From a checkpoint of a small mixture-of-experts model trained on Wikipedia.
Training: 1075M tokens, 8391 steps.
Below are experts of layer 9 (counted from 0) of a mixture-of-experts language model. Rows are named router (the router's row for the expert), gate (a neuron's input weights, with its number), up (a neuron's input weights, with its number) and show model dimensions 224-335. Each number is 200 + 40 x the weight over its row's rms, rounded and kept within 0 to 999.
Before each expert's rows: "mostly gets" lists some tokens that are sent to it at least half of the time. This comes from a sample of Wikipedia text that the model never trained on.

# expert 31
mostly gets: " engine", " elements", " version", " soldiers", " songs", " offices"
router,190,209,234,179,236,139,250,243,188,132,175,270,231,155,192,107,199,252,238,205,197,206,215,195,219,247,210,212,218,172,180,213,209,147,219,199,169,217,172,171,213,194,289,163,214,177,284,223,215,237,189,254,217,194,237,144,224,292,260,198,216,246,213,177,198,213,165,211,161,244,144,168,223,191,217,185,237,189,140,239,176,216,162,225,169,213,184,178,189,207,179,160,187,190,160,171,196,188,153,213,201,204,235,213,231,169,220,163,185,174,147,169
gate0,235,208,214,206,287,177,208,223,204,236,198,230,158,176,209,256,167,228,158,185,201,227,280,159,226,183,219,223,208,298,208,128,188,189,179,177,247,164,254,177,198,201,219,221,152,250,240,232,139,181,149,176,179,255,180,235,167,201,203,138,229,109,235,246,165,178,201,252,205,194,179,283,103,164,162,175,205,251,150,235,220,121,220,203,147,227,238,223,238,218,241,228,215,193,257,277,241,178,217,250,217,260,192,159,72,185,207,177,151,187,199,193
up0,207,199,191,230,259,199,202,211,217,269,109,207,214,340,243,185,170,182,156,216,166,196,181,184,262,182,221,232,238,179,158,206,246,197,177,200,179,169,171,109,233,234,187,218,167,273,151,259,188,223,167,207,238,177,203,155,205,188,219,240,233,185,198,184,154,242,184,251,182,254,292,236,158,205,138,166,223,237,198,225,216,166,235,101,219,226,246,159,211,184,170,211,253,201,216,189,180,243,254,165,234,281,272,137,218,180,168,171,199,146,219,258

# expert 14
mostly gets: " COVID", " training", " financial", " supply", " damage", " transport"
router,179,224,215,228,201,154,205,271,228,168,209,238,217,156,213,157,241,230,239,244,212,193,116,200,224,210,248,165,191,167,225,187,185,162,190,229,190,192,225,171,255,143,136,213,188,231,256,198,286,167,270,166,189,165,182,130,223,212,217,165,253,219,252,160,193,235,244,179,180,198,229,173,184,225,256,235,223,124,139,252,169,221,201,220,125,177,126,180,201,194,202,192,182,208,143,183,219,212,182,228,224,203,210,163,170,206,164,132,193,202,233,103
gate0,186,233,157,196,186,256,281,250,207,236,215,201,266,188,180,165,252,183,180,183,150,206,217,213,207,213,206,240,238,146,174,185,244,211,157,167,182,160,218,177,190,144,176,142,239,275,182,235,214,128,176,214,248,256,150,227,228,130,143,215,189,230,182,196,193,256,254,243,278,167,186,245,186,171,185,189,245,196,106,162,146,230,156,157,134,176,142,192,164,285,232,195,260,132,228,317,195,186,248,236,224,210,155,134,162,221,192,206,200,189,129,208
up0,165,169,126,191,153,196,220,161,224,180,148,171,230,253,215,98,214,199,241,241,170,239,259,178,223,212,262,281,187,210,172,183,194,228,149,132,157,132,212,192,212,201,184,206,189,210,197,234,251,204,234,287,303,225,181,220,303,214,233,182,188,202,222,162,218,181,162,179,208,198,183,224,263,142,259,243,226,145,144,166,238,215,108,230,172,195,207,231,115,235,221,158,157,237,184,229,221,169,245,209,247,186,172,190,219,167,154,196,173,205,167,266

# expert 4
mostly gets: " Rank", "km", " www", " ", " nov", "%"
router,187,158,189,159,260,194,215,135,264,110,171,201,209,220,195,191,272,174,236,257,239,201,241,199,256,235,217,218,212,156,160,276,186,171,225,197,149,199,200,166,226,259,199,246,220,197,197,200,166,177,147,239,137,204,205,184,181,248,209,200,289,261,240,135,187,164,218,255,198,218,185,228,254,218,158,168,231,251,167,196,208,216,189,179,169,123,219,183,189,199,188,172,153,222,259,185,231,231,137,198,206,192,241,148,233,174,137,143,190,279,226,188
gate0,187,271,215,157,236,161,216,160,97,210,221,207,234,182,132,295,222,155,191,216,139,192,163,171,177,257,209,236,206,165,222,262,176,192,189,141,184,102,159,126,239,184,191,242,266,176,234,193,161,198,178,165,164,276,225,209,164,241,260,151,181,202,138,173,189,105,214,215,111,199,163,177,281,208,187,191,166,193,209,265,222,184,174,175,186,157,237,192,198,195,281,193,203,187,169,179,169,160,212,207,176,127,209,122,94,210,184,204,215,212,189,207
up0,218,190,173,174,243,189,194,157,177,170,114,250,245,212,191,257,214,204,144,190,196,138,172,186,131,246,203,311,215,123,188,255,143,236,253,141,173,156,158,193,194,193,197,270,236,184,265,205,182,221,159,152,148,199,270,206,134,165,199,253,234,221,164,181,161,94,226,236,165,236,169,212,234,197,187,176,166,231,180,264,215,175,193,236,219,190,226,162,201,154,232,196,209,254,194,209,164,151,181,171,221,209,166,134,204,192,232,173,227,280,193,148

# expert 60
mostly gets: " medalist", " ", " Goals", " bronze", " aged"
router,188,241,192,174,244,153,241,149,227,196,194,244,213,243,215,193,220,174,222,213,146,170,221,265,220,225,181,197,209,202,197,245,232,166,209,193,225,198,240,175,253,207,235,220,225,231,230,247,219,145,184,258,154,222,230,80,163,199,164,189,235,193,201,160,197,215,222,245,116,185,181,240,206,168,165,195,212,258,167,187,211,132,199,169,149,227,191,246,191,252,140,161,163,182,189,211,142,251,196,191,154,131,257,139,265,197,177,194,178,201,199,196
gate0,180,141,201,222,194,195,208,127,187,171,165,164,200,216,235,163,242,271,163,183,240,210,235,174,232,221,163,188,213,235,235,197,162,187,178,252,188,254,225,313,122,240,196,189,284,194,244,213,177,160,196,150,112,240,108,154,204,269,168,181,159,132,248,258,159,249,224,182,192,243,180,153,217,186,241,194,155,194,245,156,226,171,228,173,173,280,269,205,176,230,244,205,155,237,142,280,206,221,290,271,160,192,314,175,192,208,244,178,188,220,220,251
up0,87,87,179,182,210,245,265,172,165,173,208,218,209,265,171,132,223,228,178,202,257,200,165,308,233,287,187,231,214,172,223,152,137,176,224,289,185,244,190,238,235,193,151,241,272,207,174,262,233,192,248,240,185,254,167,272,185,296,215,156,200,128,244,193,184,180,220,151,193,240,165,234,186,243,253,274,157,209,172,206,190,175,216,185,193,255,172,252,217,206,208,220,225,229,186,252,207,241,219,159,132,199,192,252,292,228,181,271,218,215,232,190